From a checkpoint of a small mixture-of-experts model trained on Wikipedia.
Size: 8 layers, width 512, 100M parameters.
Experts: 16 experts in each of 4 layers, 992 squared leaky ReLU neurons an expert, 1 pick a token, a softmax router.
Below are experts of layer 4 (counted from 0) of a mixture-of-experts language model. Rows are named router (the router's row for the expert), up (a neuron's input weights, with its number) and show model dimensions 256-511. Each number is 500 + 25 x the weight over its row's rms, rounded and kept within 0 to 999. Numbers have three digits each.
After each expert's rows: a language model's description of what the expert responds to; "mostly gets" lists some tokens that are sent to it at least half of the time. This comes from a sample of Wikipedia text that the model never trained on.

# expert 9
router:521510516482468487528516528507473473507487481505519494486496520510499513467518508494535485533512474474514457510497489484465508515471492543485527480516507491506481543552526490506547488524469506513528526520525480519522523461473554523519488495502498535521526513495507506481501509465504531511496572532485502518483536457481529488518453493468463517496495530545491532476512490448476512467476465481517478510539515486500512454521476544479512479453476511521494493526501483488531463485517510530457499540517436505511460489488491496517528477495475549518494517464457488478491512434546491506534476525495504533511508478481525480508540491524493487509517458519483478499478531535443498478455530525515468529513468455482521484485532525519486481504470516465447472551544500540513522501462516
up0:522460489519516489499509488479525523529522467480525476532449516531478475484535542502500486501507472458512502514485487468498470552443501493483485506549551494511471496456489490495490481537469481505500542496464543464487511484527500507463490513472550477522499467509485482464501486523476549495537533509529492469456522542477513482462471507486510472470546496503461493500537507467481494502506471537513463466498480481509472530492468544495517462503510466509500475511507508583516560492477526464510441495505482551506519479497452499520529481515543555490512511469496494465488517512488473560501558505527529496529490480438458485487498472510497519508530483511478502490519441504516496496551498560453495511490488497467518485481485513512521509487496461525500488464515495518520510476519485
up1:452451504479550525497532483479487491543531543547527494532549494503474524491489492482535518502474531507465510502472519509506503469564528520487472514534540507478473506531502496515485517451514505487536490484487489476545519513485494486491468507509451446535486507561489494516511517526509501482539452479508498510510491491474473529462514541500519480470531522498477515525537510488525499486470482538463508468496496495549524501493481509522528498468517506544489486533478486501497502501531484501448465534471510495526511501539543502509521483525484484516535511508486479522552544513496468550461513513557485492525499509503489508460514484493484485537486530526496515518511522509478465516470525474425501520473521535511501486494537499520559514470509508453548504543547476474526480489494526
Quantifiers and adjectives before nouns, such as all, some, more than, long, short, mainly in species descriptions and building listings.
mostly gets: " all", " some", " than", " many", " one", " more"

# expert 10
router:528523509506535467465507481517475504489513518470483524510507506474455486529468485505470460498456514503469492483530515531450490506513517514487480489516518461504483504492473473521521488452461484491504521485479486506511497505483554490516458543459492541497504505487492489545512495485542485516562450507494510488531505510499475507500519516504544475447510524535506510532512470530493508510517515487488502496533490465497560510457534487521476547501479489502531447524503521496418534466472510500564531492513469504498523517475520495515497503512539503529467539520535512479557451446534566512496530527489507541488465493515478479502544484541523476497519504482505491501498478517568487495514477468519522484539493502423506496531463496479501506473494503485473520487516475492535465450501488
up0:508549502505505467455485484504489496534467499473524521533499534475481543538533477484545469510516482472489491488524537527486508532514511485534485502511457511518483489520505514504464531514503488523501495477528523515529504456518505514513533493486530507521542539470474505505489519478544503484493520508501521469473521494500486490486532552490491559486526449458453500490510471526540501517505490491509503508517513471460503503539523500481458537541498512507498446479505451520482528531507540517428467451545517493478473511510529488516495489489508514487486535486506527480484489529487487524503505494490527493495518505508474495524483477510485507490524516512468501501499460557499524513474484494545490496483516482518551495462446529528498493462533515502467424474496495483523461481474515
up1:516450482467471512526529475453492472526512520500527504496478501497503457524474473478498500499504515501482540497480467497493501510482475479501492495538510518493478489477468507517494534521489496468482456467491504456505499481494539463463467448520524454441536477526525512476522544473528490509492522491503496475492468503475512508495514507481506519474479478524519542492484496492497482520486541478461528513494541534477530527537517529509469526489508512479501537495487512502476499502482499487452485513536459459529464550516567515467480484486459537478505543492463470517516462502530455528489434500493525498502523488481489491526532463519469496502509493479493501536499511544456506517472507528468504461500493491499508494472500506485447515518503473465504510470493513511498458508530546
Years, digits and measurement units in tables, sports results and statistics, such as 2014, 56, 22, m, meter, wicket.
mostly gets: " 2014", " 2021", " 2015", " 2018", " 2010", " 2013"

# expert 2
router:511499467503513534509528487518501513506490450458482485509536471497471527525538515517498508438503478521499486524474478515460498502520530445525469513517507490453493455456543484497463491511493522518508526490550506543480487521505493487504533482471499502542510506474499470558490546461508530495487477480439473525500518552519490487504456528552510466508458528456503452467493449466496537496537499496470506509522511526501517506475486507476511460463485518495527506522531544527475504465477485528468502483492552509491529464520494555488459466485531511526497474486489505476518461503480485527460466471546475523447496514489526523484477507499517477509502494502509478465550520530517547509476495508541512484480500505513505452465489492505541514544555492519511527517487466569503481527499463
up0:481443520482470519473465486510505488500488520503492487521521468531491515542467487501513525476508446477531531504556511509534507475522554495451527501524504491530473513473540521515532475530517475519469462506556523513526509499514515490522491482492474527491506480556490526443461516521505469492485506489501505476451509483496480486470511496496493485483458511483533496473513474513468517517481492492547498502488472492532480533494542516497473466497506486518517515535499509519526479487480502503503475463522488519446488530420496468533496450524484481489541504491493473446504487463524488494456501511504528517462491488518503520507524481511531491559494475476496499499490514539510461512458525506490467497496507499510503495587471512515536531469502503517451478492500464474502505460525496
up1:498460513480481520538531468490497512492504500545484492489520503476499431521443487475474471483484486497490547487540492519507479491524519504517502474506491485465499479520485455478560486515517517514450524489539506563504488483455524461510507417458477487454489493524494451496479423585507509513509503519519500494505516497495519489484555516520514509516511466513501525469504511534538472516486521468508505506499519462502521512517450506504490502484487486568489492513485460495472538511469504559509491494529444506482510521464550493501476487475501519493489523510506503493465486480513503507529474483506479502463530484503526488490528510469515511490478510476475485434488511510500486472487525501512499505516495504512486497504487580460486500537515477529498505499483512464510522537505484
Main verbs after a subject in biographies and plot summaries, mostly past tense or -ing, such as won, moved, died, scored, setting.
mostly gets: " won", " moved", " received", " joined", " began", " signed"

# expert 15
router:509497538524486503511446504492449506511512501477540457468520546457512463501453494513500511495507528472514510515442476500523442527517490463483526536457483507494510491479543533476485471502478487529516503500523497553467495490508488467494536538512519481495495467499504453528471548547492470469504510459485520467522472425530482469467517510485525498492490523467496470475509511540506502511519470517464487463536456539566472524490491502477512462497511500554564512547508552496507444534478473528525510503507548466514487526514512497468498486530498482501490454506503462441526468516533474519465498497504472518478542497477480457505542517498509483521454526493478489497479512496512497528507495475449492517491523511519496526463486473565471543535463501510524514498485491447493490494510465
up0:536507533554529528512498503472499496548496495538487499528498466505487539479517501506460449483502482484487504492502534529504483469478472483500495476541531508488490484493545475533497465501522515514503517490525447478521563478512449496463503477565511505503503509459507491524518495488457508538522492509492526546496482501510484510494507499520471486482483490465512446485469534535487483510478498478499530492463511486455427525492516498500511538522513488502466501531500498457551515464509520455486463497497473491543499512536530564461502532535458520445493478470501503515497519550527493522544488528517484489475479526505513566502528437488499488458440515514524514512521484520479491489534481485514481472505489529476501492462549484472465477506470484463493473484462510495489512500497528
up1:527497481526508505496529534479492488464507461532508459543484497489506488452518518493501520504536528501502475495478532484502511481493500469553440461499493461487529500520504491441501479494445496527467541493471499498518498513499514511509559499499520499506485498532448468488541484508485526501518463494459469469511486470496462527440498472475484520504475512519502489542480487519513515501444531496511478472504488503530456443476485501487493484518472469512480537473511433476511493514484469523473506495458479472460482507520495475534502512519526477522487464516509512534493498510518489501481552514484458527490518529513501605513488483479478519504535472513485510515514491450482497499491541454512549515487516462471465477486509532509489488472518529519533513534554516499515493527526496
Line-initial dashes and pipes starting infobox or credit list items, such as - Directed by, - Died, plus labels like Country:, Succeeded by.
mostly gets: "|", " based", "-", "==See", " Date", "Personal"

# expert 7
router:461505490494536498489540540505506536485488497520499448536534513490513534446519480506490543536500489504462487506550497540499474465503512553523446534495526504483532496502529535492500513511508475543507464554518472503506505454454517540470484520525514506510477511502505494489506471538506508487529523473525493513512512519459473551491529507494474541476529510506485522506530497482488476482468490498488496532486496481474464428503517490477535545524509514468488496516487450457524457527524522481513490502451539505470517491486515498487503520499482473507503469501520454492506528524482509507457539464445521462497481501489494548512519494503466487480533510507524512551470492502502507493546488498507452477492504418481491473493547513486459524488530506484503481517483510482522491538467523
up0:508476485490510518555523493484530474482527504509537523489534512516485516524497515499470472522509502530504520478472524508458539510531474498510512518486492507503499496550541488542494494454497485470542503507504460513488505482498508525499486490516457500494467482497541475502505542454482470509508495486514541500470512501530485527546560510470482507513503480504534466529473527520540511522495496477577473492469493533530503479506520495520508470530515525466523500526539482517473477469473489504536477481481529545520475484508523470505518429454531501441517495517483524506474550518482527476498453514499462430493521521519498479493479535476506492501482505478535504476505493539525518500486514480474495553499464484511513482507536484476518509479500513508501525538494441506538517515481506
up1:510486519461515459515540524535500514528518550484498523548535519491530547476518458485530474455479519529498492515509522534496499452458509512478516488478534503499519467514453459483457549478517492530472468510465519530525487532500492522468492517501460528521445507468513501488471470485502458511442504527508491520534510518474518512513463528495534523483524504464497480498505488494482526508460492487503477498491530477494506483505509494491478556499494529481483510506521531483495486543481494493497507494498507551485522531472493462509518540475497474484504504494514512469472474481483519559486538539525538483473499483489495488504524507495489461501490454494449501506514451497508464473524503444508535515502482517498489499500477522522528491495551479529525502503559471570494491477540470
Line breaks and spaces ending infobox or taxobox fields, after title headings like = Name =, plus == markers and math braces.
mostly gets: " ==", " =", " ", " n", " ===", " d"

# expert 1
router:500471498489507552532526514542519540479517501505504536515442540509473476521464502517550491457474503482529508511453501487492535466505488516496462517497489483535520505500489491513483504518493508482480549460471534504526499517517529457491490493495463503503492494501503487512529527463494470489531495491452512513512503470503503494496478523470463483489484508513506501514485502527522493500459536505530503516510493504516519509533512539494551512523506525483468491485500491486507538490476500522471510467527512505503532527508474473522486488519501514458559477509520505516437475512464470498541481484524490511493527495504497487481516531466507523499501487538507540495518515519483569541498536500448510505517532484548497508541450536530519517473504508481522488499515519516484526501461513
up0:490484493540529506530496508525493539486505524513501504537476495499509512492518545449473516449487504472456529486508459520491531505489510477514472497521520500473557447505509512489496478518467466440467548504505493527491489503487529501491515500485512507497495500473531485500508528508495511484512470459489472465539527475479516542485506497498516530510516483541484454479518451517528504492509511533511500528502536489503502521500523509551540510469536485515451514490496517500519511511515503490478426528540476474533510508526500517514512534488496478490535521498465449517472501513498497457509511505480507505493533445468516508497464458508498468502509502499485525470503487494480519508493457538471463477487454499506444488507523513523485503529512527513523468523531476491518502470467522
up1:511482505516525509462509505520505461475488500470514469501530445472512523516498494506443552537485509527508467483520518484474450525445536508463493499484497478507575470475464481482494479483484473489513503531508528499524472485526472470522527487512503546523476500517500558500498494523503484514535531516477469578551495459484478527522514512508490488501488467524467510540470477493462489484532521515496485517486491474543481498536489495485480481519467495488485454499507506461482513444466540498531501517483492460462504477506527505515509534482516549504506488490499500525490484516479548489513483506493516477498516561473527522504495523476485524493475508483490475482556507494483507510487500517505553544533475526503505550489501499511513511518515452517493513441518503510505494503516539
Articles and possessives like the, a, his, their after prepositions such as of, in, for, plus modals can, would.
mostly gets: " his", " the", " would", " this", " can", " her"

# expert 8
router:522484514492510487501469493509487484506503490512537523510503459509520487507531523514459463483554454533501503509540507494456522508484506465482507461481519515509491482537506518535461475511511471451519502500454519515492458496449487463491490534521527482500545491485528535504504495498499501555501520505480498495546460477456512483520485514527516522506493503506491514498525527498513503495509491525482513479502500482523526530478499516509520545488448555489445538460511527476469492518499483497477544468463510494500507574520526510534473505509522479521478536511502524519523516476529536489493543573458537498537498516495494500472503456515493487442509493488525480493518464524490472541484508524517507462479502549472520499466469509488493491447506477543501447518518483475473503530502496
up0:457437461534488519494508485477503481554506461515466469500502502531482493560515474515476445501489479488496535493477487522464517566516486471472423488509503448525481506476493471540484544476520519512510464475511501524510462497512518491505469544560562478518503521469472493467504512499464500508514522532533483499445510488497482521495520507480526524489492504473500510490469506492508486515473459512524539489482541467482526486471553483496488519510507468552508516503497469501528496456468496498493506488484484509497512558516517505491487532540507466480481501497532473525553511469491497493502519498496490449492469494491492503551529547469510537475495517509486511499497529481484483457457465503496514544437477481476484509482511499488513523517466539525558489528516544460515488510497485
up1:535531547493498507480460510477480510509556473473476505491487499516484517484511520500431523508537528457465529487504505478545547504544432489544505468556497482508516502498482492536484496528504502496511456519468458508433520475503497478504503503505493483488504526510541548495542517526522525501465508492514512442494477469504520514521540538527488566489512485485493495501487558517541513535487537462475499522482515514500524492483472475527472491484506534468500517556492464495556506470519482500494483484469494517458467509482473504475519493504517492509545531552514469490487511481525498508496510530484486495507483505499487498520489458469514510462464526454499497516568453504479476490525537494521550469478515500477499526500496426541500525544487494501503518481496475503483512499550496
Adjectives of nationality or domain before nouns in civic and political text, such as American, British, public, social, military, cultural.
mostly gets: " American", " British", " public", " national", " local", " German"

# expert 6
router:502492524509491503463487489557474474492500486502494480514514497469512501522540535491484484497524508564493484496555507492536465477527512483478554462492521470503515515473467530482479493507525513544454544477525512522498519529496537430478489508487533522529543529491482465476490472501482540504473500528472475452522487511472489483553493512563506503508521499503495477488490464464533515505518498517475477501509529484447512478527504500483498478476492465480512496483481500502513547525469506537492519514475493457517525491509580453480492415509475550526482548469505472498439487512546470524471501520451520545519465500520478532511522488476510533502503509466513436501510501500534509496488464543529527535498489459516508504473482526490451477495531463496489491467471519489496518502456497
up0:472492510475510536473504496504563528514463511493509483516495496508483473490465497474507472501553510500511495446452496518441512451501479468526463499543493499483509518476470463452466505450475509537530462523516549503496450499526492519529488531509476484513508498461523451517500492507504516490484497498500541494500518529549513511466491532516503476484452492506509496527482495487506476528508520463532494498525465486501524493530491499524528462498468507498483542486522470423525443482499520491458468511481517535482517529495491545502474496502493521471502505510508514486484506516522437496545484497477492557484508473488506482480527479483522509500520476501442480517504505464465492488507493503510485464517498524512461476464516570467479494511518429513463565478530452432504498470469455
up1:472480508464506517541496532469515484515468465497505560523547504541527510551478470486488518492480509520530531535465464513464521477506529497476534490520494503502475510474493483521503515523525461526477472524450449485481510498536523499474459540505505511540542492490494519494474487475524487495474524513556522505530469446521499447498524491527490522478462486439465488492497494485499466500472519486537501480497503514555503558499503462510513500517532530464473490505501485527523527488588554523518524487489478530463493529506504500483497483499478506509462513475491499477482505475511482507526504521519513503532504542508440535474516507503474508519516524497476475467560493480499494497512458523477495485465481524497512521531451473502473513524529525543442509502483513513471501510487514
Relative pronouns, conjunctions and subject pronouns starting clauses, plus abstract nouns after the or his, such as which, who, but, ambitions.
mostly gets: " which", " where", " when", " who", " However,", " what"

# expert 14
router:500478478488504469491487513435496509508466536502535521497531470510489502510496497475509451491470493510513476469458531505506499476459494472498535457503486496531516546533510442481476522542493525499503515485492478460501456489478464474494544522516520492501485474475479485530503510503518521443509489552492503551505526532543493470432473511521487509472510441509472523493498499544482500537475486515528519543465497460490515498481469486498472481511467429526524490491494478487498535447478462528454482475550504545470479507520478558498500509476502490500496460504530554459529451507473471474520493537541504490489513456465501477498453472482497500493528488448495518506486474509467498501528503469500527478550510534514500484530501527508498480515528531518478514506500520524521476503544501
up0:510479531491529471491497502482512512474485502490475496496513558518518488537478474513501555488526490563513516518490495502529515531504532469511518499511463496510482475511482486558501488475547508484491481483516500482444516500475502545487459501494462493528502455501461451544534497497476448487485460520480459501510528479509508527515512506515527486498496503471502452487542545505512457490515479557478508471445507527475485480512493499527472517488499505504477513483508531522511510501493560527510502494501521531507537526499487523544515501526452519528462480542527465505478525489505539525435529465534535458482561489497491506483522501493518504530436505513485527510483572515445532535497508529459529487477493550481507510462487464485503506504484499476527557517499471512524484497465475
up1:529490505477585535454503515521526453473518514475495515502498533537509502520523446513504455510522480467483482544488518512482492497543536495517516525509505530482469495510493512487516471482516485503488447472455519479500517485490496526485485487486516516514522517499524515457482504531480509517456506514489532484498551465500515517520522481456474478479548516490507468522511461493524553486518525511537480457469554521502550494497532473468508464542572510522482494541458485460478524501535511450458506521498492532453517491529492467477503492487480436510513490515507485539512471503456487514519557501512493499517511483477473438465506515488497482495507511466541509546520468510526507568458489484530514521522499486468479524526485506518521533518481502521471505520529487485507530544497544
Prepositions of, in, from, for in titles and biographies, and month names or day numbers in dates, such as Communes of, September 19.
mostly gets: " January", " July", " September", " November", " February", " April"

# expert 13
router:462545522499509518460495508499526462505467484533481479487485468504513469505521500506451496484513523493493474444542531489460545495474459483483449485524537524511516492523499489485459509460493540442519471499490539472512525519555458537520510457513498526507494487519509469503522509496482492480463500488528446455482573493516525499526531497470501499531523532498470484504493556522487483534483528504493488535483532532470510469440525506511479528521482512535499497493486505554464535473519475497494494542500489524508500476526483523518518527512523482532534503504461495499488509526494539512520455511430471521497467499530509497458444503469506490498455493490526529483488491485503482507514473499462521495479477541487506503482519483528498515500489452477477503496483505462505456561504498
up0:482494480484522469465487515483527520495449468513497485451497472532488482513495505523497475556525490477482485501543453497522505481511519471502505511500459490465494497537544488521508457455499517450485527499459480554478469489499484540532505524465466477511497501578485492477513484497491516510543523511496433490518569477541529504538515530496512529533458498473470485464519510512494473544478505564490489526466518480512532521522529540489482517505491490506476468516514531496523456477522440495523478522508462499481470486476493516507519505491487491446529547490498491476536478525522469481430495496496514501546514449520539495506518475502516491493478472505469529515538461518504482502518524459491495536572526490465484498501495554564459501478480500518510499502535471464508513469500474
up1:489487490490487514470520498551547536494494503509483497536473530498485500486487479511478462524523482497501498536536500496504503505483502476476495467502497517538493512525463485501473451501525492468493504493505539517492500499515531476545535509462510528523508483469481507512517525508506511529467511535538504480479515544488455505522460494500465508484513503478487504439502505541496512471464457472480452479481533465482536498484508518504483499489506532462500470494495478525522456511520514535425551499442527534485510521538490510542491489495493479544471499534500505475503515502487522462496494578499498517500512530492525479515533516520478513515543456492489518524494467501518478466495521511522485492509527495520509536479526467493455493506528511517477497491526551473508504463529541
Mid-word fragments inside proper names (Ph-ar-rell, H-ar-old), capital initials like O, E, U, and bullet marks in infobox population or location lists.
mostly gets: " Los", " O", " U", " \"E", " \"K", " E"

# expert 5
router:479501472457490468483479493515518496492487501467519529507499476445508484548492520447485526512482536513498451530489476473498487511489524489502508500508546517474500464503489510485513526519516504485549511473501468527471493504461528480502525493491496470493514441490474480539468473520523588477497497537496456483549518500471516534525524519553548469502493530497505495470461505457520527461521503514488479559473469518530519505504486508476524505492520535490485538499490537532478480505525491526492527512506502517483497493514494487520486519476511491513451562477483477511448516476520493489489465480515498548513488463509480525512494466507484454491518550490535526485508484470479507534459506532466497474485516514534489513509558514510484487515506514559481475493494520493501516480487480
up0:500473483505495512487487496487470521497546556515487500519482506509514523501530475499493497513482471488455483510534511491509503524494499456454552518465492571485520530545492511503447545542460546425479443479531477483538521523507473529501512510451466476517495494475495472489487457490488515498472494446501506492492446514479516484513488518500520484500499520513514521512495496475530492521468481550471524531498505476487493514516525471518497552503486517519462467516489492523509447475547504488494542515503520466484477474442489471519530478528498514482532495479509511470490552488471490495536479517498468514477500492550517485502490538539513538502484486524540497485488496485490529524494522497513520496465517496470487515443505504526460518481480494468508510473525508427515499519512501
up1:492483530486455492510491508449520518498509515523515507514472499498510477498540450503511435507495497553478482478461478467473485511507486492534522480457499470507477484532487502536490526504482454465482518481535481482513533512482460467507510500476485498533489502481521517529516452518515529506474486530503482516528467507526502463517490497513458520501505484473492501514464556551476546571497530547456503523514495483507444469501502506543542518503488489475519516500491472497502499520512495487519479507503474516479506546509453518492473487497510489470470498512546496518539502486517538486465529449506487482500472429504470566502491524517524514512509538486527493502482520496526478516478530484512530500518496465498493538451518539482525515529506491506493493464491495470512485519489491
Periods ending sentences, often fused to the word end (s., ed., ).), plus periods after initials and some first names like John, Gerald.
mostly gets: ".", "s.", ").", "ed.", "a.", "es."

# expert 4
router:481489466517472484533490493489509481476472499501497504490486460526509505500514497497464516484460498490485539488479498532504505462489486485474524499526511469478484513464485518534538495484552480447525484514497516461555503543503497454459485469515517500513546530545519579471519489514508517500463509485531508471525499474476491481523536475500453488490514498499514507466507517525505537530538522532533513496474481514550505527509513470519505524518530456440481495446501517456520480477500514509481468512518439479530462502508494509454456518503523502510497495516542504496507500506513540478481491468516487462480532500511528544452480489491475505512516466473484490556511532485446515506527496509494475487500506504526503474503470474502466495498470518464465516467474473476491516529513539
up0:470487456459508531482464481546503482521484527481538527502493480471490510541450470516493473488549516529492538551517448538469487502468507454453496514497499481552495501465483482496490502436481492469486451517479559536519489534455508569498495487477512493487488495485532521509484516483527499503519508519477488499536544483490523513463498509502504471532473497492542511508478512508461494469509486500524488463509522512501467468484476501518487484489499469499536478465503522495528519545494485505498488527490532498480483512508563530465498506531497512536510484511539512523525506521484478484513503487508470492466510509503485484488542517511508525489495525534479489487411482516519460484485479527497464537521508489522524449521500519517506507447516537508472511515457503477438555467512496
up1:489545494524513544523482479529509475483470538486435485518457477524545562522468505491527493531529500507505525498494514522528460477521510474488524508526504485495497494447523559496460515502538512478494484499505499496487486523504502527471499511550510492541440495474447528511487512504465522488521499439515486476505523498562498484482487517530497502492493501552531524513527513491525488506478512464476491512492447546510499483511511520521533464497519484483487488515513504494493532529497448498556457498501514492513485545493484472538468524483535520534522511554526512516522494484504483505510498503522510507487474474520495518468473503476503507466473489504503537498478515528489498514505486465490493524468552485520484537475460555495495473566451502506510480489516519490500482512483502
Single consonant letters or small clusters inside rare place names and foreign words, such as Tre-v-ecca, Per-p-ignan, tran-qu-il.
mostly gets: "w", "h", "qu", "-b", "p", "f"

# expert 12
router:499502519460473508458529473522499500494518438512479466518470505507477511535541461508541444477456519509474487474485481497536538508472500520517528477507478531501535474527519500538553501541511484498488468490497518485501492510507502528510528534495463462458473512498502498462479507532479538533480456528529542503514458508498538504533507502518496500511518529520537468500531505507549482489501544516502521479487490466507504487472516493495483490469511546508430504547520499553494487467546486496530551510458512461509520488488493520519550499484473451486518534523454517507497514507506479482480501465513528491521493535521495487579517509505510497541504538483503492491546520519497506486543520493477491490505472498522475490528487513516515507509506484520492518515501537531511486447484530
up0:492471498525489470514462545540494482499494491460463505481509515504494517494475482477556492491531467510481482512523492526474519491528498470508460491521561459453521506512505519503488515483486511508492468534486482510494515487498511476497503462549481512482492443501493530518527483506508513510492489473518535538544473502456494483510517470497490461530493446517491493543494500513474451467491483480505485502507459533513489478498513539464471514449549472485516547509509515500512460539484474519498543476515493494449465453489499468490540493460487559498562481538488506495494464490529530489530488485466499540511477480531516509489492464499470527472486501521446486527460478495547533523461516499503500500534497499511512515493488482510524512496534486457482539485524488477469499506505477
up1:492495477507471522483483505521493501500497485517476479501424551486530473501461479460529521525520494519495512521489493527521508509504506455507527492513502515500449473514486494483537500493501508530495517524491527512479503511469519509516501499488523549464470496476504520505514490489486509518446520510499501584445506522530504481474484509525496482518507494501503484496464505470485498560495494529467503498487487535493531452481518514479518516428519490509530495451514496516529482459502481512543516503506476531519496501476512528521475492472480574524514493541509471467484528433464535476534509488496535432492510456492504496488515513523500539512497508526479506426520496528490527540507452487465497480544469512499510523496466507473528501470526507467519478478442517517544487514475468
Opening pieces of foreign surnames in tennis and sports lists, plus colons, slashes and field labels, such as Ts-itsipas, D-okić, Episode:, Children:.
mostly gets: "s:", "',", "er:", " McC", " Episode:", "):"

# expert 0
router:509480483484479473464496466532532533483513549536456482512529505483498470477500526508471511548498478539491473486506526493474466491490508464544535480547481510511472507517434488467500551474544467517534479496501500508495464504512492498535461488482447464479476489483470532477512485541498534511468473493455489478497501482543502490507504531493459472524506508525521498500485518474501482522541520534486497493485497499521485490529490525505473484477482520465491517524533510467458497486519541508525505477497523474531489524503510469487458551479505499489507473479472505517525522496481535519535537524473478474492467508491503543508526488504506481475494502464499504500518506502464477485455508526497510523504521488439483569501487523469449456505506492527462531470506510485497508505458514
up0:469519556510489504505467480457462520478533522561461496487467490482516482474505523521476526514480503511446482493472529494474493483487477501475507542503520511515551487492490504533478496480527472456520496476508495514481529507562518478486475487532478488538485489514505519510507483498522500513495517542529513464489536505514497536482505502501502544514487465487477542496502507535530499500455507475461482479485481523463484461498494541476519447470492525520516499517481483501505468459462485504469525507487487461492494533486505514519493533524447495467495506510521537520517563540502481476477529479472476486545482503518458487506515493451485490529524535486456479512554517474529472542552506506520511460535481501543518504520511480540535474510534476548512501487497434548494493494473489
up1:490513482504489515498496491537490493525518540552465505488500475539480472458566531494500513465511490527557524483500536531530508510512500467491499495455495507485484481479522496472453484464537503491515513495489520514475447528495491487480488482446476529522504483487524487462487511456478497504518536464506481504454473511470471523490493527515489506490540487521502478467509501516502524472507513523505488519469534465540477481461474496489523539503551518548486508508500497548518507514459481509527495495515478507507502503461501512474513472528511492507501510483541478479485507459463480492497516535532506500558516463515533474540481505479489524486483444501510522540474516487498500517489496494543489470514534512466524506537512471498471470471556540575477525506496515505544542487495466
Final word of multiword proper names and the closing quote or parenthesis after them, such as University, Award, Cup, Council, "Snowman".
mostly gets: " Award", " University", "\",", " Cup", " Championships", "s)"

# expert 3
router:482501490477496540535446460510507512490485524474542532442497463519479489495534475516518525530511478486544529490585501480535473536483449539495459522464506497495503491489496485498499476504473510519531453521465507487493498516474528484471522521501491497450488493491531459483525509496497507512511511483515484517458465549485559530473479503509531466511536502485508507517472489478496508508510454505497528486505483478511493465497485529474508509468538525482529490499530509532546498518531492463571478523544546512470490521477525473479501495475493529494484481483495561515462499522486531466436552495479511549497495564486509504480483533479496528493536509484487464531513517495491484489520545462461510482497498512493506463527508533483508532496461462505531499511477499551490488456523531
up0:510465499498483482504486497514511534526512512502515466456501523505487518478535525478522451512501476504476514487467505437505484467513482526497543529476464497495542469493508504509505501504487489506489475465498478458521522496490517496488495555501510530496555456527523491505498480519520501512483521445509501504529510472451515491525498494501478535465472514484542522501473463493524495482553442458503494459503487493516495551540472526500517482493495477518517484553556495494480476526533484459537528482511472517519484468545514476479486502465452520497510507483513501571469517480512501481488507474499552525537519500504484464478460465516503521558529509496465478513512468536499522518510511504455495489502497463500515519473518532510492497496537518486448488501492455473482559508497470
up1:488468479507489494541488475540521525509467499493489461515531446521545507489486477537497518477517474503488501503491504481488547498513494532528494477518481512491504528507501492505490503489458527484496456488461463515484508489515470495490519514491471536498492479513525454534521505463517538515497518476490474483561506507498511485514538446488491529518499515493509469509489544489513495501509505502536499537529507471467509508470497487517514444505512493497491455536517494493492500468509538438508473488518514465517467513472512541436461478538496531465499518459514507507498496573521479471479504493539483495454451507490460523531530456520503539527517481492466524501523482452494499512454493503504483485509499519506508561507505522474535504515486491497495472541507467501499468470505487
Pipe separators between cells in Wikipedia tables, mostly among numbers in sports statistics and league tables, plus short codes like MF, GK.
mostly gets: " 0;", " MF", " -;", " ½;", " 1;", " |"

# expert 11
router:530480456544441498494507572499479482474522483459496508522476502521498493511480527507517502513499511495515475509454446459503492511549569531476510477463451538510519510511509500491488492529518498524499525471539500515464536516502460489495527483513484538521492512514490457496527453502505464521495517533532571509511481500506489508517434504500530558509451453522510537505466534509457510485495458542494484570513504523439480497548496451476516478525507464491545519544513483510501521523477506528474491494530524497517502478485500479493536519491503493471507472513512507498519532478463455531500472435512463483516495493497513462496490526504500521511516486498523499486520481497533471493492479508518493538486508474488516471501520508473480498533489518527506491550491503497553538497475482
up0:513475506498524505518480499497512515504535544512541516504461502454446452547456529495499469551541556493519488490503527502510487520498523487538537559483489501489529476511503522455498482486495484511475452490480518476500464506523446525466512511504500489500514525498546538496470552499522452504460556466504565451533484524509513540496481500524506561501516495464527473541525466486477467467486490529492486511519489506512510531483545548511503529508446498515555503501477470493512466513478487544538530505516476552506484527495515492546531497462545491522490502503522496497470519573492496482470498475487517509508500497478497525457491504507525506489495485513530480468511457552527487470508533452507511473459549488535505509507527485505523528513519466519519490502506488491492473501442496
up1:512513505468493507492529476514482524482471501489467495480516461482524496486468506528478514473473472475487510502535444493462518482466477506473492529481478509476524504535517456484473481518476468481478497515485500483467476502467469510517491533462512515498480527478526520531544556494494481463487469491490484509491527523515523544512486449515507474497483484529499516494490529507524531468509520507527502485531525484502510482493516506530532477474491531464495531489455491499483482514486503500542493480485521518468505524487528469488494581532486490491525491480557497510539494475472518474494477483504469521484506493508515515490471497509516511509474517498489506524490494521526503500509502472589479494469492537495495480488505502463501464535469508501553526495524527465485549476544490
Line breaks after section headings or paragraph ends, and copular verbs is, was, were right after an article's subject, as in Morondo is.
mostly gets: " was", " is", " been", " are", " were", "="